Below are experts of layer 2 (counted from 0) of a mixture-of-experts language model. Rows are named router (the router's row for the expert) and show model dimensions 0-255. Each number is 500 + 25 x the weight over its row's rms, rounded and kept within 0 to 999. Numbers have three digits each.
After each expert's rows: "gets" lists some tokens that make up at least twice as much of what it gets as of all text. This comes from a sample of Wikipedia text that the model never trained on. Tokens count by the router's weight.

# expert 36
router:519501464514495522480529508474469460498522492528448472529527529542462500469496513514486495507503477506473505492494504455495537534506541548499502460489472459469563495526546505517469497501496510523500480471499457525498442537504510524530463535528538480511542485469473493485521541481506523550502454503518484509517507484474475489496461489550509485492442527498536478482470470507481465528454502518523516472517500467526527510520526498508513512537462488512464484460508483475517480522489545536473467495510454523516492492493513492486479465473502535512502512526505503521474506505513530528515510491500506512464538522489483525535514509492513514485474503504509472479462549512493489478501453541473532454483471498516461490477457514474501531449454485464529503452475491510486515505490505
gets: "am", "M", "C", "F", "V", "D"

# expert 93
router:526505497455529475539491472508510524489484500470509478509495480532531515491505484516489491459507479531455492486546489551492452453505468529535493514505491468504523490489508542518487466474491439429488488488472500461504484455455512526506455520529514459504493531508473462473499535519490460472526482558487486479484494479454522501491551484488489527561482517470482487508519524506490457500512494510515539527478475522519501475529466503462479443496531505499501498483514534515526509505529501529510484472488531484484527491481484505510482482492457475526510507511491494505496528506511507514495548491549505505524484502514465505466527499541447490472473508481496563523498490487474510492492524504499465519480500471500528472548521469473478460440527518485508545500497481505501519491549462
gets: " the", " this", " an", " This", " a", "This"

# expert 117
router:500524529519473496511535478506499468528507518459513485493479500460470519459492471486523472520525512451488513487527508485480473486522487490505517515505481492504511511450452480554537474489531537490484498524487541533534499545478512523546506479540475492487510500529514496485522513458502505481519478494535506511543517485515528529494478514540551459467485499496512465509490496442561525492455502529512475533470504500537509465523496501503441515472517479535474460483506508536481461517531494520466518545523498527512493523476534441475488518487475498492497470498543499504506466532531544487497486488502498503507468500496530487524479471528502528455486482528478522539526507462464485576475500511501500515482539537468506487468485486470454489494491489525489532505484463464521492517472528
gets: "S", " a", " Le", "A", " called", " to"

# expert 35
router:471479515510526503466532510512507476511504470516474497492493494517499452496467485496469480496517488470472497466473497484511513451492536530507498513456501470483515502493489511484556491538484505474467486486516501495514511513499512505479479543527513447533513501475473507532537544470556510497470480519474486492494509501539513527488493468448490488487504515522535494488515467468513541504493469468503541500517500467467550489452519510540539534448507505481465473496498508467552463510490495473499504495481477502474526491499544477523487519511464464497500550471513468534521519529534487455489518506486505507509467554532523530501507481460498499499507532486457511485490504520550470477514467480465480457532476482485537515485488485486527474449542463464463454463490535544534493472512482
gets: "i", "u", "o", "ey", "ai", "ov"

# expert 119
router:557527476480468477464502474500511527531544502468519477481525533534503500519518509555505497464561542499537517482515500477479537465521512513509517484516503462487480500508509482478489525467476478484478466528505528529520503555503505497506532507478488530511450468466509530479507519543497498495500474474517474475484505513464552510529517462489489524498492455481478502504529548490507479527513495481484475536508487499560475522488511523462546499522497515489466512518490479526500515502510504523529517522466506523540518534509478514463538508452473516531504498547501531499499473516479513532531532474511502522509516487535513518528474538492551506477472513502491516479462479494519543472473508460518454508503456458497494501482526521496458504455503517464552507470443501542490483506534533
gets: " be", " being", " been", " was", " is", " its"

# expert 66
router:518458511511438457468473494501516499471488478496512462461495542524501523480508474491501559479473544513494481498519522489507512488512506497540469489491554532524490478498475486496475508513473535477484451469494528507539518505522482497467547465516481510498489495517475495499479522543547455549522479509520501508494512551457523499514556530486458522492511475500510476524510547495474522468507538477503469504514483520526484533470453493494514465491479471503531483531488485528531561461520502503534480522442484489484466502506463508452531470507539481506513515510498506492467479465490495518506541470514485483473534490523525489485528454481529488517539516528495514464484536516526516538515506493544483523470464509475489465477478499467482539502507517461539524493512482530492523520480518
gets: " served", " played", "s", " worked", " place", " use"

# expert 42
router:500504482491532517494492504540521539510489498535534516473525486447526494512482557545498491517507487459475525487489489479508528486505458516493507499500507485494487490530525500472467470519554524504529549478521477504537490453495459510529503549495475503504499485508501559482519494515488429496526519476520501519496492533483501489481481493497513512477520487488469501517490502516480487475519518501531486467467532492549495508496517520468500549498500461490538490523471491563470559480513526495540491523564485514477532474482448516478537471482538515494527501524523503463514463479488496495502477500496514469470489512497474531520495475528536515521446517511480472512465529493487487555483499479469483480533528553488523458545478489522513543480456497520549506490501469490468479492539475
gets: " on", " over", " the", " through", " until", " around"

# expert 63
router:550469514482521508478497506458518511492478529465534475535494525516496546511510493485487548499488540524521487506546466533506480504489513509502449509522523513511496499454544530531499534454453490504521447492457468492509539481529499456467454504506489491464523554465510529486496490534502512492530485513484538465502463472500450480486481503494536519475510523515486504476484518509484529530532472513560472538520496503525548501498507546463508511537497489556507524523468488509492528473514519479467507477501509510483477504484451500477503477499485489527467502498495486481488500533469539525522472482523459510484509442482495502464462531504458487463524507532503506492506488555500476518504526497520523510506524494537554502541534518480519526494545513514513456528496478507485538500520505
gets: " in", "\n", "=", " is", " there", " under"

# expert 113
router:516530485551466532481499491468499500483530514465448516512515533483495489542539514515508497520509515497541467474467490500525465503450514559507506492495495500529511514482517520515483465530453559501525506527494482530477484481498519547487509558505481550461521544547543523470508517476500469489561483536513480472499476500540486529485499478546505502494486519540528497516468466457501508547487490499517469526502517520498472495515475472511487464493457457522533480513515481540481499492495509460537469496493534541512493546521504483523523533532505514484511513518520482485520471539471499517457505519473469508506546527483496520510473489501497524497471463459517472485506530478491491494517478545503505468552512465528531530511492499501514512475536525524487474523470523502534536526507507
gets: "-", ":", " =\n\n", "=", " |", "\n\n"

# expert 101
router:455478514539486460500499506512483479524502534522527522557456483518503531486489469551484469532481503499465515495513499443504476486483489527509457474501515447476506479533490496472450487496522530532489500500502497459539471466498519477488473490479492520507446523505487477527548470542466509473521460461483485485506470486457496472513528507533499500483511498477514536527507528498466486475512543531528484458517497503492518499558531499522472489519510513521497563495512519505530494470483545549534510481519483503446469551522506482454514505505510500500478520536530528490478491498539468515512511503482526482470487550492465493471538537540505500499527455503496477540506499517519512497523514539505484494503506487544514516521540525472492504528479511498483486532495480530534516561485514
gets: " |", "0", ";", " ", "%", "″N"

# expert 71
router:516519498497521495504455510533457496490496503500526517530532489468489493471456496508520504502499504523524513503507532515557502474508506480480511449515491532472512496552497535531475490487511536467488503519496481449507486503493503490480527490526467484539459497528488498469521476507530439488526518477484492534543537538467442497512531545531528488502509522539466478510504551543497514470538535541498529518484477507525468502503507479488503458503478524517478522468515525534484559492511485555513457465494458488496503479460510499499500507472499521513469511493444516471459479561491491505514491493472554511476555508490485520502505510517497448491455518515537528501505459504465494539540483478487514522461514501513469471473479505512503463502455455522485488479499510478526521508502518
gets: "ial", "en", "ic", "ular", "all", "rid"

# expert 120
router:526545496464529508520544503499492523447505492458512537484529477454454490500515501488513500532565468534469453523515496556549526493485502528492539484537482522476486506511479539496479483512490497523500491508474518517507477489537519506524510538452508518488461497470512496504526493494452447488510490499484496507509477481501463475535500488466538478534525489484466500521518469442433477531466516494517513530483491504516466453515517483497501476515518517522489482518503499494494492533527549522485505488534524499538471543502518494497491503494524515505548521491476534468495487490534514490492475533464496454482489536470471481471510564545523473508488509488430507514528471506481461501510504527498481482466503482524478528511555514538527503509512535531496493515499469503486530516519476
gets: " the", "The", " these", " his", " These", " The"

# expert 86
router:448472526551541486540527525534485442554477489547470500520461505461481471463489469476499483484470512505487489489481464487529515499474511551456498463470475490488459551454502489472491471482512537513465489518496532523527465491503509475542482477484498461495504498505466493538458507498498532522458528490493543536524499488462479457523498511459476477457512503519540474513471490528476471457436463511498486463501542473489493469535502461470476530509480478487501494519466536511500491502508540519458497488491503537497470504469486520463484487509480521477494481546510502489490462496506489457527531488475478500518472526466509497531514500484518513483536488497485535518498468526495512511513483485472472485510521528545462486504466518487500475529535504480505514510497513518528489492531509
gets: ")", "R", "E", "O", "B", "SA"

# expert 125
router:528510506531502500514517505475501498490503465505514517487444537510487478477505523548545544475508467481480506443465469451509488487495501455560491495516492509474500490527496526506505515525523507466517493514488454510541499509496496495494499484472498486535490544503545543475536439519489545518542490476524477525537482534468518521501489529538534503475528489485475517505489490466509483490499458499447453509483504522509512543506476546489480516474481472483471549491493481538471509535525515466502537493532493490502539502541447506526547472494514524465521485494506479478514494494523508483472497461500520534446488515482485530522478532453482507512503461521524490513473508493511528516520512473469482470513452458486492451505525521519509499450496545520540512509488488485476516485540488
gets: " of", " in", " for", " at", " to", " within"

# expert 8
router:530476529506512491526558501487493542506482517513538535502456480482505516464536499476518450548541463486502476521492516482483464503480519466476526510519488469513499486480472457485507471522514522485511452504458502497514515483501558484473469497503480540495483492479526533481500491472516507507526507493496468509496497488550466524495496462499500486508491495535556523508478458466500493464529501553470467516455507521514477531451540509489480506510489485521511479514530541535529493475467532488534493475504513499506449487523540489505474544529522497519506521471540545513500507552485465530529507523528488468512511536481484512508476522533518558473517487513509489500515484525492505474493493510522441476498519483515514464545493447496506517509465455513463476489527548463513492494501459
gets: "-", "|", " April", " •", " January", " as"

# expert 97
router:510506481500484524522507512551512468527456483530512479488487481501474497479524479544497476522471492482542487469516460507475501541517501502472492515539458486471490518523516463451454473466501525518497526505475536499466485528482533486468466474524498481505499476490507486532496497491454498494546546461499517547515531484479509499508499497504503469503479542490483516535461460501519470479475513517521497460454500487535534523493551494508530531496503503519502517540508549509551533506487520513476565497504493444480482464506520475536455516498476530505538491500553554466513460509560509542544465517468508511489454517470482496525465490507482508495497522528440506542490496479507496496509504520525490506467488517521482459478508483487493492511456486491489499499462511519511503496478456
gets: "5", " a", "6", " ft", " |", "3"

# expert 39
router:472485463494544477517517513524475489511519527509501481526519479509521495486506479520514479532482494492542480515487514497505533510499518525505518520442516466463524488459507457462509454484513515531483506516496479455475524478491486519555497481510510476513475493535449484542504541488513480505443501448524471534541519538541477491536476501522525479506485511464517475539534509487533494428492452516462481474511504519523525493493530458502507518452517473477495505525463474480484484494433502534518545538507457537508518444474547500516472500514464491531455525526469501536525460535495486492543476504492468532538459502499487504493517481475462490483494497513493464486527487504509502536468492509508498542480494492502508490506483530495472475510500486463512513486457511477484488505497481
gets: "a", "1", " (", "ta", "ka", "3"

# expert 87
router:465497492505539515503489531486521496505497513529482496507473516517492450463539462536533492478426536507556498504434536505513450514496534459539483522484520549503520477459531470496501486486471488518536524515497454466477509484505482526464481453505508483533491520514491463523534532488458527511510522463470478509458512490527486496529455529508490511515500535525487524505493505495516510493523440536512535446526498559481496512500539487521490512479499509442497488540534495470495486487509532504472498511536465493513511518482508501532504476512473482509461514483506481506515490468481498540524488516496490530550494495538503493525554499510474513463506489512489516474477488534543488503492531511494505509485495466495458497489509532559478450515529506510468473550502496524498488499524523
gets: ",", "a", "is", "in", "i", "ov"

# expert 46
router:562507519532467465498528526502526512472536480491478507492499504557554523515538478532464539492521528491492501514504464475527492501520527510485509462519559512497478508480492514502514483535478432521496439485506523496493509534505493466517537460487504466508518472484478520522515530535541489473481486524485505468496519511476492478510518478487509522488495522506488496510544518517508475538502495445511471532498493529474528469525506513498530525523532470471467476510488498497506506489463438489476498531480497452536517490496492485500526453502467478496490524529531503507533517491486516468524514483492467483499531480515454534474525455476520527491479476446503546483507480503497526450513553512501515450519544503459486504525509512539459489478510488525527490499497545530475482545466501
gets: " he", " was", " also", " had", " has", " would"

# expert 49
router:490528501457503493492463507495498478500517497511452473505537496553533510521510533458500513488551481526516499476473526511463538511479528529519505511496481472514490529477466537534521537522510528517495527477483530523478472506484480483501484528458540477484527531479524548504461489481505490523467519528482533460504489472547504514472489502498465487502504485521508496471460493512480486542471537456543535524512518480454497465531455513527534460527477535503475473471501503484535482522474486484482521481481531477570488494489469496499495498520517488513523528463484510521502532460525511462458464495520501482531518450507491502462489509493513499534548485498489478473475524502529472486511455508535503439505495493474504514460477500485513548496502478477443486511530535459510481505483464
gets: "y", "ip", "ir", "ay", "ey", "ail"

# expert 26
router:521524523524467516466531475466475482484479529457464510511460525530470497480513492537494560558487466487528525481461503478522468494515487531503480459540467517512455523503489534521460513498502485491463457488462514512475466481487580503505524496502467461494520534468525465462504504538473502522475523498514488471481501513487497526533517489498531495468516470528481463497464531486511516511503492464495520520490477500458496460513513464519509515483506496513502507474529492478497497512521459552493471453532493516479482535483503477541529462470483523484534552490483522540504522477522511510483483513467524518521503516456487536491495520477499519508492538500512481513541445513509481481521486491531520473525511472482508503482508456527523471454488526477475524491472493497480441491486542
gets: " of", " with", "er", " who", " that", "K"

# expert 31
router:499489488447518511482472529480517528491489544534481496485532493496497510501485504469522562505508521529506531520469523554482478494494509518494519508530515526515509512520500544491549508495529511530485508521501486480509512514493515480461540525492508500512488563443469539498476494518486503508495541550463534471490493478531470472480474541517496513459502488530481481449479538540496546542565542466543489507523527513488511481535507508506472442529491518473484479437487517501519540505526491474453490469515505471538503482461471488503555502510518522523492495457464536495503524489461509458499486512534523472525548470482493493480512461514497518521536484523515509459524509514520528509538507471514538478532516516474505508490505495501492475522514474494495558503479493509463498506505508
gets: "or", "ur", "ath", "ay", "ar", "ot"

# expert 29
router:486485531476507494488464517453509493512527518477481498469498499513523539506538472477514548484513484457525512485471518510475483485527525539475510557529499532511492503509505540511535477471497526480512456502469487502494486501523487471497471504466547542496511499509470498508512544503528526520499447551455536465507479508498508527516506541478467459469514517510508527437450545493512532522533507478525490505505464505472554465525504470490521494498453526501485500444501453476496483478480511516472524519486474482503530518459500471472521515528483481495498512512454510536501566493499511452543507473487503502521482463509528522456503488469497540532530530488498476476456504513506485468483511479523515489444471494452558509481488506509503490542485484486467501497480511502507493476502531
gets: "um", "ep", "ap", "ang", "ok", "em"

# expert 21
router:524490523489503512494474517484473523498490506468515534558532469488486476513494508516548524534482515508502478521512506507480510456526492478540465501462479481465543443540503510562451461478516483498515470514473469476531488504521465486555507496489508522509487502505521497456472511538468505493521467527542493521496473509457543483515497505522502489524498513473464497521485480497556507515474508509507472492522500492513512507475480482488473496512489520517514514469491457491469474523501536525484495475507480555485564498453491476447537513495492545521484440507509496533469513527476518515527485467549483485517527537499512513524479495491478528492495501522547486503488497532450498516516498477453480504469526505451525505501527536508486472481496524523474470505475475491450495538506573
gets: " the", "é", ".", "le", "ce", "eter"

# expert 65
router:500450504466520461458474508489493501515472498545488480454530488542543501504495539529467473435487520449479536474515468476454541527523517511511467513541495508512471477493514522465518522484505518485469484440499522487498489530499528486514487486510529500530491496458504528505529497514521518475457485490464473480482546536477529514492511491534458516489513500482521523469474536507531496477485496452512481478481510450461500486519501512495519463498478554488470549525475461457537494471474533479505516464448469504556539496494485475479480476510481534519480505522509469487505505457497510526509541503524528506490489483526546511478534496465539517516531500513485484504500506522490478483523498471523493482507478494464524490461490474477470514462549467471475522474511497529515495485509501
gets: "n", "if", " be", "u", "au", "w"

# expert 70
router:546532466516519509498512503515508467511497475466529462503476509472478493468494517547536475468519462548507472505489529508538509523451461493477486504506492533521482538462474519484491494517480557515493494477533507541458501507548541529482527536497477491466538516539529490505530499533492459543542557510514499524454500500491452512530540514488481460494474512494474540497506507503465509499517485494487541493517496482465506496520468518506522478503512465526507507473554513495447481503490453532487486480542535504440513556497509501498502473453543484527528503483472544523496487532525484486461519500486497498479510471487450484519528545535454485516523521524496521532512495528503464503535491520477494526515509484513507521514520517505518499524486500528496511503507499534535525508481457
gets: " by", ",", " to", ":", " with", " through"

# expert 48
router:493484502494434460511481489498502496518513508479528481503516488511540508516508505459471520461514498554484464485505493509475524521540515558482481461472539528477510485505513453517519526486473530494510512517536509516520504501501484510503473518482483508469490447503516476529483469525530516575521467533506502500476475498451482517523551521481483524488478499496511514504487531485468487452497541536520486492530443514512468464498486552488485477531518531496549484507530506534526508459467476538510517497497514481476508507492477513465556522465478471523479476537523532465446474485485467502515510492543457466460482475551511491502479507520535505514550499535498490503506508478516552467493512501517477466499480506466473463475493515475490525517504487482535477515528470511481536501497526
gets: "ed", " released", " made", " appointed", " named", " up"

# expert 7
router:461463460471530516549516492531460498466541454482497494531480521483534468508475526522498493484464529536491486513495506514535484468485509462511474489465465460493533469460498488534478511485455460449496511496464472500464485480466454537490498514523507509510525540518489463509494509479516505488541523500497470523470494503535493475497554505503548481529491498480508503539486486511489488469518512515441506466538456536499477517474501465470530510506546523505542509525536505505455505504516478498504482530502473470527492497523484493467518466538525462485473490469506507525512475519493504549477534498483505473507518512449523523449517521489478478511501452519484516484525476538490471509495472486515464537481538539523533463487515484482538494498485514492464522521515482464481504471532470
gets: " the", "ing", ",", "1", "land", "ation"

# expert 95
router:464502517500501471492465454498485525469506469540487459460537482509511546482468503475517512525477490500497478497514548486486524516502488472535495513517460495468540477546515511510478502500507500530477501483477498484505476481474533493520547509473532487509497486462555517473524513483523487532486479501483466496503517470482529524466548498497448492522531498515547464471500471511516508548492541506467526513447541459528477501460510486562511471548514538500466480480497485499456514490533483533554468493489499495503483460478506466471523476518492476463493504520470457492482473491538507476490493525481533462502504522530526484456494514496524454539499475478485515538523498494486468513523505501511525506526486544506487509533514479466555485468455484472508502481495468451503497472480517
gets: "ond", "ind", "ach", "end", "sc", "ew"

# expert 121
router:481467526514480514529515523533525514505502502469486468517460472452517471471478511530466487479509536479520490454486543519505537544462527475498448515462495459491481495502500489469518524443488525493485532502499502481525485507512476510475465524498460524465490501471447471489494469484500497480496495507482528494505479475521509522444499482443504527527461515469470539529528466492465482506480493522527511490514494526523514540537513515467494537523523459481474497541542540497504462459474477466486478520505527488491540497528532484481510486460507497443499500463495546471504451541503475514544468469492489465521484477498520512496475455507511502472506530499472510533548524497478502471495485504520453543488487523480488534481504492467519509479488499533522473505540500504505540468508479
gets: " |", ";", ",", ":", "0", "8"

# expert 103
router:474493465510506531479426514494473479503510519493517488525488540554493477529477506461533522501471499499490469531540528473460515517518511498530472505448518515490516456508541530536463508483469507547469501474472471482492486511476465478500503491450482476492521487463464481531497509555483500563505511516500507481477523510453517495522512475433449472483518526532529497469483504549503470471510510525499499472553492515505496500493493476541516517498527527511534507515476523462498496472520473510524530541522504538502501497493543492465497514496533483511486489519495524449514466470486472497517511471498514466518511533514512498489492492484504493507496500550510480519510478520505483537509513522448467518480467512518528482528507525446527522474498545470542499524514472481499534463497552
gets: "age", "ile", "ity", "ions", "ax", "ence"

# expert 38
router:562538518482457472451498488470497513498505524513547483536479493503484487467489517562472515488450479476494537466469522474463493481512493503520474490537501519465479513538511537527515533499469511452537480465488513490492513468475523518460484515519495477479480492496541501468510472512456513519526508501537463531487490505479478547535509552482533470523512495485538532512485531535522474478557500525466499509478502529474513503526508503547480457525535532502474528470516491502488485487503468511523445453469467498510487521522451474490525469459463497470535503489461513508481516490509488478526528517477564524469468487507481510533459495513505505496510476495540498521479473509510515494493476463504488493523497512515529498520492490524557509464511474466493525507515508494485505461527519
gets: " of", " with", " for", " about", " on", " against"

# expert 18
router:491528460502516514476486474467484531450498455523470486475523477495514493500463484486542524515520471509504539521490517494482514526495540507484522519516498528468499470520502520553475542475510527519474506476469477506449465480511478483471503480525502536544491442494474522477554518466542443505486517503501507527526508484501499495507511533528504515468528526527497502467489533519481509504510483458525514529534474505498500439509500487529498502518490555511500523478499495470451542461495466544521496511496483447561508457465534476524550456459485503487458511492453473508463509493475510447478513510462551497468517506505524498509530519530485490513525462539482501480518500459489487502461524496502521493494468472465496503479483492511553498520516465487474492497495491507496518502470499
gets: "im", " on", "f", "w", "ond", "az"

# expert 105
router:558490462465465454469524487518488513495486490517554508505481466475487540464501507522536505467493479519519527504494501462549496469518527519494541462502530496507484495476506538530489500513515497483513486492491530520480509529492497496542511486474489543454486533467547527460505493494495479482544542487514480477506496479460543494471544539521486528471549511489486520478471527495475527501525523494536474508466482549458515496486533524482502490530513456511506494488518515534464522487513508492544489507471513492466506492482476466464490516487486528489545463513479507485529514518488547516513545464542473537512500479499477514496481525524539502473458477526505492456537518510459545490500534492508494481454494534521543492519477507504467504512480518532512509550479476505516516536540543
gets: " as", " that", " where", " As", " when", " because"

# expert 9
router:516452536517492522463444467519507474521533521495501526524468500518481516470506464479469537494475521499494548483503478500483518494529538476520538517502522516493533467517518553482483506507504480515463456462504515487553532489494503520513500517472527548491501500515477494533525489502515486478464450504531479499522520530465515486544537535495492475462494464510512509456476536475451555488513483459521487515545511474527490478525467468522508502483478489548492489545454521484535486463501530542495479480495499494490454481507535471516469527531487520512502489515465495500495505466518515481519506484515534489446498466498547522506521517531494477505454528499510530494459523497479453536463523507498537477479468456465488521511511496471500468487490534489511475488503515472527494487459472
gets: "its", "ts", " others", "ks", "ards", "ows"

# expert 28
router:501491484464469500538502473484543488524503471525515525480524506479531488507480485516498509467498523497487450523498492505511494455503447466517543479477556491521468462525465453485464490469487530452498491525489485456491517472503517515478496508499486524564533499489490512531554488523487534532521482506490511502485484502522513473471513537493530504509498519482522511544534454500466447464478475456536514541501518534458508502502487569471480488522446490472523515476492511503490529518465484474457502465483501463513532522535523530459512479523525502503470544459465528494473454452510472487520502460522539514512528479501499532471482532464521522502482482487519479466472507506488493509517473499526499522464501514495457514468523496496492517523525519493510557518502531476495508496489497
gets: "0", "9", "2", "5", "8", "6"

# expert 0
router:535533520519527519520484521515466518525543520479507529544466468518547482528478456472520470506489505536561487525488510525512516554466543497535484487487475538489485541462494489474524488475512528465502506504497523479474488481523488527462476471510485533502491473471471515472506521486503495540484503479509505525519489500503473443460478504459469488521473524535453537531465514485503476488462533532487493483506503544459496467511462511526530507499463484496484512491509527469482491534492496499473537515511488491470502473525504493459490518514507484519474470484522471538472514471475498496501481502493501490541507468465461510516492519489464523507547521516457495473543460526479481478472500568491517499525542463506493517456471492506539497481471478532520502478549517494534510468471467
gets: " de", "á", "ou", " De", "å", " del"

# expert 15
router:501518499523547509535488462481526465527468476487496503494531503453532488466519537500476474466510528532515532519513487537486525471486456506483524498497497491500477500467516537497504486525493529518503532514497534535510519503527481532479481530484484522480492506512539520486497466512471473512496511455525464513462508513552456483525486485502524472478487469546475496508529455515490524479476492544467507539509492503509476510546490518486465502505493471510522460508520506526516541518520539447500502514501551502458515464532489496519521529543509486518516516466505522487493519534498524525472457493539456516469512516475496542495480518525516468521461476539467469491504492519500528515514492511485470462537525524517526465548515526481541509549506534464476467556484472468501548463527487
gets: ":", "):", "=", ".", " +", " :"

# expert 10
router:519564536515469480535511498461496516487501533491513526533522543497482506506527550535456485530538492563487473514478455529505469529457485530510486512524515474509516485519517511510506483534445526499523492504501494467497465528509534505489477545511483485478519543499503499511504492510468490513495497506508510496515492486479509475464541510547500507514478481494501463510465494507457537561502485536513483500485518545479510508511489524462513455480512491500555520520505497521520564498473469484472474510452546524531460524506491517535546486454482484531525510518495525509517513492498471513468471521488467473502518481467458492446489553499485537459539472529474510499513530493508508501510506530543523497518523490545500540497520491493499548481525502481499502513459490490547526517494478
gets: "\n\n", " (", "\n", "==\n", "==\n\n", " his"

# expert 81
router:510481504493511540475489510484460516515466555514465526508503481491470476475528492523528545487517497522513529514468478471481520461463488534514485496538472542514514481533493515506549470468488511504480476508461499510536500510506452486491510514487487527516502554533519513465509506508531504476481428526493523501514481510521466471456475505503476533500520514521485514439555531507515526543518503508480485503507501498488490498470521505501493506495475488556480548487449490482499484515494502466523450472479510515493454494511530484469513515542515513489496505501468491507514485490482565471540492512461552526520571502491534511544482531516504517481486517466513507538479525470464451524498500477501473486495494483441534489509496450522522475471500481535452493513490522474511466500477514
gets: "an", "and", "ian", "ub", "y", "al"

# expert 16
router:499532532479501488513536490530469494514512499497525491507500519500510486490483458547524495512543495476517468545495505480511507472448444485507527513533484453467535471527516468481509520477533471514473539504511507466520456473479527523453491531504484519449490527490521497490480520492486485487539500497530505492520478501499474489544510457490547496542469486483470524484479479486532485521483466504499479534543503527478528518491517496467510553492527509502488515517514536499457506540522530473530539548514509516535504503459537508506503538465521505461541491474461530509534470523530457505501489493507458468514512522516523474521514520518445521445494481454510536526488468464502474487448511520497458494507522503515487554496516534540504479491503530511492497453504540475493507509506474
gets: " the", " The", "The", " his", "the", " His"

# expert 56
router:498504486510455513478498507486499508476503495536492524470496525475492500522535485466498518493490455557511487498484516526512489511465504471489473541470509510457469523485460480485537498508496530487487475478500535496455487518503482465484478486493515535456532469487467457502506532480550481472515504501511506514521530474526453486470487518506470484524473492472537506535526560504478525488497461473510478508460518542520526520472506507488515487480486533491545503470505512462521480471493487451443490512494473486510484478518537485495482534535458488505480477468485477486488489483494496521492472523480490517492467528523518546485515524540466514454465492506483522503454523457532508463452516520539525514437532525538473532496518503534489472532479503513529547524494530532532535497448480
gets: "p", "P", "m", " p", "-p", "v"

# expert 114
router:504497486475526517520523553484486479439492509533529514497494485501505503500497492513515566489488478541536552560506512497491489511544526462529455490495480473480539514510514477495507540497496502491495463483513469498475477519483473468458521468518494509534475498452465466479517538505542546501499499507478520512558515499493502456504488498518514532486479510475509483510505492534481471503513517496503468535492474501526517509489525456525500473498493532516499486516494495477479517520540487512516489488443483489455516474497529469471506483518447446466493478507519508496462549539469482486521543505497550471533489501507479535503540498490508487471529504501539508462521522475496477520544538469495538537461469505518533524448507464479492509508491466497545497475468519532463539529481489
gets: "ass", "and", "enn", "iss", "ill", "ell"

# expert 60
router:499517487488494441478486525507527508512492483534480483458537502508543529530485517474483568464481471510492532471482504509489454504531531497525517514514550496493468515517541554516485488512454489479516497503462459484476511503541520510488517467534492469551513497437512497473524477486543510512474509545476450495439546499484524459466497481495502520493495484477516504489523487505539523502484540451493537505468522445524489531491507493500477493528493547500473465461462462509472510474534533506510508495518469530531535522460497507494479513512507479521471515503508474502480527486523532511478492547513476544523452526529506512476497474513490507485510488474533483502534546524518484476524538491494519518544504544470530488469478516523496474482506478470492495478522481505504482482496532
gets: "l", "st", "r", "k", "h", "n"

# expert 45
router:433477482511522512529496493511509467559490534485475479525478497506476464484469475546518476518521491451498510513487538494531508506446522513511507500463497501465480467495528503497485500501482488505465562551508455547491462520508505515513529544463505462502504539507521483516524541512480552525523526518521489537507516490469537492521476452515502505496486525492515509539516467469490462487516483509524519492528500465500466519519487471531543513494501452523505511480531533471512500471533515489473498528509488544464546528495500499531468486477528496487521519508474497467498500456510533562510514503521512501495464498497477481518480505458467481531447497486487521533514535522494446528462517522461465480540492457487482485472506512507487498477488502504478475487511481532521464451499470
gets: ",", ";", ".,", ")", ":", "}"

# expert 91
router:553497511522515465489542510502529500476521529534495516482489527502480563515507508545510493510531493491477496506500509504534529482486500513488520463518525489502481527537507526519515527544498527507526518454464491537555524525535446518528512510536460543455497493542505522516533483523522474476497507499536495491457487488484471532512538461517546495481518489526468508455492541512482505539532488506524506512503481457489486518478515492488497481498496486474506524504476500558514524478482485504541459530523492538552460516495529484485480479491536511487541534463470512495512519503480529486470544507481497536481551507496505512527453528472491485502466458499513491442463466512508511530453532489525466484497479490477491507496514486504536544475452498518536512486461493509516538484474521
gets: " when", " after", " while", " until", " if", " After"

# expert 92
router:487519477472499522471445501486503509509477482506451525532539480495483496508495529485455515458558465532486493487484544500516495476510546491481519454505521519509509513536496531517474490529518516507480510499487485520476473494522542472499478536495519493562491465451520492478522504507539482503492513538474506498470508472497454449491480516466493474518529527513508517497504509511539478534497540451534533485510493454477524455471490515537521458527491530484481491443492474495518513491480466535492497447454511519524509461515532514495515488464524518508476563455484518540478507508522462487490513513491491504492521517506494535493492480487479488487522534529543547510502493503496485475542443486471537538507518478457492523480476481492552483473534492454482469500490519487502497472495500
gets: "ical", "ric", "ism", "ig", "um", "ic"